Experts of a small language model.
Size: 18 layers, width 160, vocabulary 8192, 54.3M parameters.
Training: 879M tokens, 7033 steps.
Below are experts of layer 10 (counted from 0) of a mixture-of-experts language model. Rows are named router (the router's row for the expert) and show model dimensions 0-159. Each number is 128 + 24 x the weight over its row's rms, rounded and kept within 0 to 255. Numbers have three digits each.
After each expert's rows: a language model's description of what the expert responds to. This comes from a sample of Wikipedia text that the model never trained on.

# expert 55
router:166148128121117107114102103127129112138148126140100121124124066108135107152110132190129154103137133128172137145099121180089133163139086145113140074116120112172130122128126091156129130139161145100097103114104158138145139121180128098107139113135114139160166143139083177154111123127108139122119154125142138148098118128137138145125102082130118114074112166113114155085152111132153118135103169169098127118120156151081131121140163128134144094144110121105184127088117098143116151103164099
Description: Abstract noun and adjective endings. Suffixes and common nouns forming abstract or descriptive words in prose: -ary, -ical, -ity, -ory, plus music, human, social, medical.

# expert 34
router:132135192098063123122092130134147147141131099147074121138126100103119155126117140151137121091131164146166120112104123158122133121177091101148155102098126111149108096144129110154151112124139129106116122152114082109148146087142110149132153117125117136180135141103115127117086123098121116137115163164131122124099131111100140152149148122154140088114115160088141137127127119165105136166083101134119141080100127120102155109122131094119124085108123116159163179115135118104079121121171073
Description: Copula and auxiliaries. Forms of be and have and adverbs right after them in prose, such as was, is, were, also, only, first.

# expert 23
router:104117149142079120083131112138126107164179114152111152148115133101136151172111185160165159168131169147129108100096094129092138140127136162080119131078097097152096097123134082129133138126138148132105141142087134107136113108147134154100122095139092108125154148121115150141100129105092150130105145147153163121131130142154155103161111111131136132075131134155136145110139142165132137161119119121086117111147164156113118127126156134131127130092080115134176116121199113141123112118125092
Description: Table separators and units. Pipes, semicolons and decimal points in stat tables and race results, plus units like km, %, million, °, pm.

# expert 45
router:126127174151123087137093114101126107109136113140164108127101119076125118109081153161166141113146146157158128119106121177140138172130134106140164070126146124142095128105151135114105138117157152125116143130106081118127110120170109148090139140159101121134132103152129159135106120095121154084110121137161117119102121063108102149118113132140120113118126141093178161115164129122103143121096138115128126095158117117093140109157144140130110112117097124107166136065158118145142194098161113
Description: Breaks before section headings. Paragraph breaks and == markers that open section headings like See also, Awards, In other media, and taxonomy lines like Phylum.

# expert 30
router:144136147100091087079069167095112153137146127143142093110134099111142104164122131179113142126147152140108127153120127155107131131163097149154134091081115119158130108107133100156131123136150140095087129124133173130095141116179131126125158147115137135171156106144118163145098144122104120131133139146121086118129121069105124127126178137140106125097118140106114168126169087127149148127116102139110122093136117173114121103153149114148137129092066123146132142131202135129103143115147106
Description: Latinate verb stems. Stems of Latinate verbs and adjectives awaiting a suffix, such as expl, allow, acc-ent, unac-cept-able, plus some quantifiers like all, both, four.

# expert 48
router:175175159160119142133101116111160113132148092116085121123138120111087147150109163112128149135171137113116124111088095183127150131148134100136118108096164125170113124150168094110116135138129142122102130103111121122087141128144125172128119139160098118134135132119107151164144105123143198139117130136144117095114181160170132148172154114102135101108094131123172127115143132154113153152123168111081146100106138167152158130157163129137123101096114153115149146132173100133132143111108081
Description: Foreign surname pieces. Accented letters and syllables inside non-English surnames and place names, such as G-ó-mez, Ross-i, R-as-mussen, L-ith-uania.

# expert 37
router:159124143081117107078131116079135143128171110169132086130105108109119124162130137186104135112115159093106103143118118206143156147116118124106129129098113107143113133121132086142134112148141144095082131105115146114146125088148075119138158106118105116147188130134109203176148122119143117098104159130125098116120137100115127118113155097140111091085129140086104129086173119149119120136100111134129105138121108145104123116129145127139132119089100136119148135098144107112142143103158107
Description: Verb and noun endings. Inflectional suffixes completing verbs and nouns in prose, such as -ed, -ing, -ment, -ated: outraged, convicted, complimentary, decision-making.

# expert 38
router:119116157106099121098087136121127147122158118129102108142134128097163116136095194148186148148157155143123109117112091160101175143174092136155132122092135113161093123139159150122125141138167143102121147127126150147164149143143097139131142142149134140117155119160118125162132102117141140097125123161147173101151141103146143139108159136107125150086080182098169138081170138112118165136077084128089140105117131138112144158111169100158157147115116101139126154126156127141139107125138123
Description: Word-initial consonant clusters. Opening pieces of English words, often consonant clusters like r, pl, fl, gr, dec, cont, after a space or hyphen, as in prot-est, d-et-ermined.

# expert 63
router:138123164147137133155089149126173145133127152138111117169114079085113112141059127133142177136165156114153125141090108158135153147125110121081121112102127139139061140126164117117133115130157129085117110123106149118149157118111111118131142113120120070137148126151119109126153115118114155102102127135115149068090116138143139156119109127124106108109109124131146160102146131154109137140107113117060130093104122152134178111106170132159132094136071136099158128107156107102129153137168110
Description: Word-initial consonant pieces. The first letter or consonant cluster of a name or word, such as B in Brian, T in Tebow, Sh in BioShock, b in flashbacks.

# expert 18
router:125129181065109117080114097111156160132103144126143083147105109094147081123102148146131177142146155087128104107126118139154138171157106151139150154088109120174105130134153090143116179118141169121104121131119127132132110130143105121153116119137121093157122138155124157162125113116128149127086135157098155100114127118089155140100142150116133129096084147090148140100144144129126131161098122138130099113085127139129154121143129083160126101127082084117159161151159090153151132157118131
Description: Word-middle stems. Stem pieces like ect, act and t that begin or continue a word before a suffix, such as sp-ect-ators, asp-ect, cent-er.

# expert 3
router:139144119107114127140109139130182131094142164119055160121119114091124133141114152170152164149166142126114139129113105134112149165160137138151145135081131088168100091129125096146106161142147151109097117098086137122105139156161108164123123135142121085138181147114094142151122127104159154117132158109187135115110126088108151130123144142116123129092135152133141121070169130171121127139149119156134104107128129114110128136114128165150089102128121093098164142105138113147123143114168071
Description: Place and institution names. Words within proper names of places, countries, institutions and teams, such as City, University, United States, Edmonton, Washington Redskins.

# expert 6
router:128163171146099141138103094146139122132139109153099119130094125086106158178107149136134169128141166132151100111106104144143125162119124115122148130091141092150116141170189107153152197124134103130127133080084193108127177155113109154101133126146112106117130118142116148153109058098130159136110127119141139101150168126110102153149133128088096122124114156117151135105166117135131141146084121113119122080131139102151176120120110142119162156110125118127126115124138102133098159112132113
Description: Short syllable pieces. Short vowel-consonant pieces inside proper names and foreign words, often after W, K or S, such as W-ir-ral, Sat-ur-day, Wu-han.

# expert 14
router:179149142115157076147110133126201136111129114130106097111127106131149102123121147160162128134148153102095141124092107157150120181140132111108153096116130112138115120144179096146141094135161165094114123131113112144109155095110132152094116126143093114151151076104089111117130093104138156095137148124103110078111153129109114146163146138122101122104085142082200144143140147139129129142123105189120115082131144143122152121154141116142120153129123109123155146104134082144131117112129107
Description: Second word pieces. Word-internal fragments after an initial letter or syllable, often before er or ing, as in ce-il-ing, rem-ind-er, f-ast-est; also father, friend.

# expert 24
router:118091188108111128133104104141133132084138115189107105121119154107110149179097159147180148093142160159139147108093115182140118175170131082132107125098124136152141139151131098128125173132142146113113085133113135122133175124141131157079117138159123127141118107119129159150117078093136154112133111107131123113109143067100121105129137168128122116102102138116148137132185139146113157176105131147140108124153142124126138130102150146095108124101115123090145102123139106159134163117142111
Description: Table and list structure. Line breaks, pipe separators and table dividers in wiki tables, lists and section headings, especially the break after a table header row.

# expert 11
router:135184139106114116097099132092134130119108086160111094137095136091141137175114167149122172116127141146140147150094133159144184124190142154123133125101149102176137121102163134133140155140177179107116102112115132115114112130157128172107130141136110106118152153111109118161120129118133134130110112141146120123095133104089137125127126133128114127098090129123140129094156127133136158155119114137133103107098118127136147106150130126132157122115134102089145160060130090210139183145117096
Description: Mid-name word pieces. Word pieces inside proper names and words, often capitalized starts like Act, Mill, Ed, Paul; e.g. phil-anth-ropist, Xer-x-es, Jeff-erson.

# expert 28
router:131109145134104144130108122104194100143138114169108127134105106082145110178108188130125178146159146135140118156115130152122128156127137147133120120088137099158128103129129128158100154113143148083104108103095140088152118133134096172120109128160105144133134110114110132167123109134150170128107146097125148099106140142116142123113153151107119101086138131103152134093117121132141135149073139109115097108147162140073124112113145155172130096103115115093167171076172119140121155133165100
Description: Acronym capital letters. Capital letters and pieces of acronyms, codes and abbreviations in tables and lists, such as CS-K-A, ESP-N-3, H-MS, US, FC.

# expert 46
router:119133138120144107129100128125142127074117130134116113129127098089160134132096157184123145143191111142129087163113123139131137118130092146136115131135139134128087074100142089123143132133154104112084144116115131140111167140164097146120146103096123092150186112155089133133107108089129157123167144113104096115084098104091134132139121127116089120101137154109168151122186134182092147138104098152099120066121143119093092141115129114097135153122130158107144151085120113124118138130124129
Description: Prefix-following syllables. Second syllables of Latinate words after prefixes like ad-, de-, en-, em-, such as ade-qu-ate, cele-b-ration, ad-ul-ation, exhib.

# expert 27
router:116139166116141091114089132086129125088159108142132109113096110096106136114080153163150135117146150139147110083126130164126131159117142108131166097119147112145078119111133142130126122123167161141120145130097120128131146124179103146096153134150070113128125127160111169148127118090095162083123121129134119122110123075124107132111139148158119105099130142098165155114153137122118159141094140131129113100138158118069125102150195145106107087104146110136182123079134115140150170112123125
Description: Section-heading word pieces. Paragraph breaks before headings, and word pieces inside == headings == such as Events, Elections, Arts, Squad changes, Notable members.

# expert 62
router:162129164141096115121081108095146134114169121127122135139103102130182122153097186135142144153127129089119116090110122180119150193135135127127133123080119107141101119148181083172128137120128105122106145139088140147128154137119106131110141094142094084139116100148075169134122134079128127116125120133122177094129118130124111136126116114112110088114117140109141162105140090144117123127072109105110165130146136118094126139159170105148148079096103109134133125093142130144107118108109113
Description: Early vowel-led stem pieces. Second pieces of English words right after an initial consonant like b, p, t, sp, as in airpl-an-es, sp-ar-se, whe-at, masc-ul-ine.

# expert 8
router:183143141099156069108097126088155145113111114146118096089097124106157109158132156199159130115142145123076084135103111142161137138148122104125169124097150089160100137143138101161134137132135160099103129118142142152096146101131145135099151132114127101175146127101076138111126107114146144097148149120093103109125114105098107117107145123142097134102085190119132129148155133105121139144108088158111086116142116135080136136132137132143147144090109131116139162121145089121106130132125099
Description: Mid-word stem continuations. Interior pieces of common English words after a short prefix, followed by endings like ion, ed, ing, as in comp-let-ely, rem-ot-ely, cl-ot-hes.

# expert 60
router:177122163133094109127080123146155177116146137112110117142140078114149155147135140160156138120119154130121106137089123144127154144165146109155138126097138125165057101142121144116173125156131135106114125141126112146142172077129121137092188128137096123139104122092094164140100121130150153106082155132116107117128095093168170127112136102086142092109099163102138184108154114156138153125100110106102159117110150126126127110120139114130126139104124116107139123114125118116106136098182090
Description: Function words. Prepositions, auxiliaries and articles in running prose, such as with, was, to, for, a, often followed by a noun phrase.

# expert 29
router:133147155152066126105118117107181139097145104142134146130161122087149135135129172170121154130109165106159135174075145160130119117168126126124112097126135109150113153113153098157136150088137156097091143097112104127102155107140122143120122113133091113148163132116104162156132125108103154142088138106129115110105111124154145146106124105143081102092127112155129128088160131167141134177121104129082119118121133138094125152152146149154121089071130135146165123107156115156115162126155079
Description: Foreign name endings. Inner and final pieces of non-English names, often Slavic, Italian or Spanish, such as -ić, -ski, -ini, -ensis; e.g. Zucc-ar-ello.

# expert 44
router:157131162122069100119121168109140127140133105147127103083142114109123112124099181145185176137161122142116122106076124151105148142203126104171113119117128115152088107119157103147123134101128184101126135113119152094099143154191136182106145151104121124119151100135085112124098125137134144129128113125134110094117117138133147141127163140086109123124100134121176130105157133178128108129100137126116142075147153153121116128121119111122133111126135110119129128075183115110125143138141127
Description: C-word continuations and years. Pieces right after an initial C or c, as in C-ec-ilia, c-aut-ious, plus year digits like 999 or 013 in dates.

# expert 16
router:134147174122092142112115146111150131125131104175135110135132099089150134135095151180125162134104153122089125152109117129119167139167127099106105097119096103143120144085162091186135139095189171084094120147116165130095127147142127143116126095104132090145107137126108168131134116116119140102104114111135111082106096073139123109143111110118131138104130134121117137116165087137119127146098108104076136113097148110110137160120137148133122094092118128090154156135152110144087146139174115
Description: Consonant syllables in rare words. Consonant-heavy middle syllables of rare, technical or foreign words, such as ent-ab-lature, Aer-ona-utical, Car-ch-arhiniformes, amb, ph.

# expert 2
router:119158181135116143092087126110179127151129124186097125160119120099118123133113152171152125134131132117110087134065132147114121166138112151149151151102143112165104126111149142166111121147123142081066105125108173102141127122146100132112153134140115113174142100121101127153111107132144156098103131111095083119089108123127116113123149120125088126106099135106149184107171119128119196147129133117140125096089151119106111136148151109104109119126138141103159163132148109158126111124142088
Description: Sentence-ending punctuation. Clause and sentence ends: periods, closing quotes with comma or period, and word-final pieces carrying a period, like s., ed., ").

# expert 4
router:161104166097113101138129149139160133126163119139122125136098087134129102151110185160138155124132181128126084153063118161140130186128103129127134138128143114136108117106186086121150110113139151109090136121146148146125180067101088145098126122115100091146156094187104144144127147077120147127114171097124117100105166128138123139106143112139102150108121122089169148116173160125115149130127111117102124123111109125145137151121122141163150119120123118123143128096140099132140098092133126
Description: Vowel pieces inside names. Single vowels and short vowel pieces inside words and proper names, such as Abbeyf-e-ale, Mend-o-za, turqu-o-ise, Gö-te-borg.

# expert 22
router:163147163132113074118080115125152126127146149149140107118138078112158084135114151172139129142124135124112144128103151166093172177124097152119136083120146116193114133122144093172151136136152125113100103142113169119115141127178133130100112103145110131145162108124122176154124125151123128128108128144148143118099103127135157155118124109106100120068120169114111149101181114171125130133109130142105155102121154135070139137124171146133126104112084151144151148089133118140120114121133083
Description: Adjective-forming suffixes. Adjective suffixes and endings of descriptive words in technical or scientific text, such as gastrointest-inal, -ical, -ial, human, social, significant.

# expert 5
router:115140166162087113092111133115128141130122091167115139153112107053107118149105144123178104102140147105122101129083120157114107130131129116142163143085147080153103109143173125144094140132135145104097130135113139101140143116154101133103126129178109066141160088126124119133073137138139149087124091086097092120115103124120131126141124116126075090107125128111152165111155139131113164175103132105116117099137155141102141139140130125115108124111103145095156135136129112169105137100117086
Description: Sentence-ending periods. Full stops ending sentences or words, plus colons, commas and list dashes; strongest on decimal points inside geographic coordinates, e.g. 40.58417.

# expert 1
router:136137129137087100142098165131133157114153145158095114117121093097122120143139124161128137128134151159148144131134123145069154152151084168134103129097130085157119082098135128136121140101144122085132104108134144085103158123166101159097122139155091140148133062125113149143085105113149115120150152109135106124129137112108131152122174169123103128118074142139122133059119147144159153134124133145124135101138157162075117133133145133166128120121135092123147155116152111133137170084174096
Description: Quantity and group adjectives. Common adjectives and determiners before nouns, such as other, new, former, several, American, plus letters inside acronyms like IUCN and IAMD.

# expert 43
router:137111160085116124136093159145128168127145121143085093116116124092146124151107150147133192151158146135135120105111118154105136124136110136115140110089118106149094095126183097121137131091135141040124115133136132105132153132120152143129146104098095108119147098164090143116137088145144118103118100144125108104124098108079139123087152136122074129106120158135120173084164112117120144125114134124075103124111113114114119092163170130163107130147074148133147125101127125126113142094142104
Description: Word-start fragments. Early consonant pieces of a word split by the tokenizer, often after in or out, such as in-law's -l, outlining, straight, connection.

# expert 49
router:143085172130091119122084116107158119138153079165115163117135117111136142146091152155158161131161159122157118143109111150124121159183153137144111143105142100146104122146144104180104148117189135132125110109134111096131137087122111124136151147156103127119129122112106154145133103123149142121090130124158140085117167126127171138165165119112090067107106126123162150100124185153098144159124131157114088114143115150093142110103137146137129099117103114115150143116174132139141173133152104
Description: Capital letter after separator. Capital initials right after a pipe, semicolon or comma in tables and lists, such as | GD, ; Pts, | Succeeded by.

# expert 41
router:128139183120063152104126143136130147117152116130139152136134119105132138157135156166124171106143141136128134132136124120110140170157117159127147137063117122116123090143182106141117109111158114083084150086119152116123135101108116150113153122189101134128124127088114162158084098105118163137136136112136124091096138105100140150164174153125117106123136107122130159086157138127155151207126118140102118091116102139135121138141127148149144120090134099132149140145153125161092160118154094
Description: Foreign name syllables. Early syllables like ar, am, Pal, Sam, Kar, San in Asian, Arabic and other foreign names; e.g. Os-am-u, Naz-ar-eth, Pal-estine.

# expert 50
router:157157164147096141116131112124137143135155103141105149135127093114104150129149142129134140119137175110133127138086102190089113145114104141125122094067142124156138110146163092149134124123121091107105114097115139120065147095131133148109127110159100135120137126141116167195149108098122178139121183106161108114121145134153152151168164126125143120123111116153138154095132156134134156144124119113111130092117125176129135112145149156132123139101106120148157101117173091161139151077138070
Description: Asian and Middle Eastern names. Syllables in Japanese, Arabic, Central Asian and other names after K, Y, H, Z, as in Yosh-ia-ki, Yam-ah-a; also Israel, Iraq, Pakistan.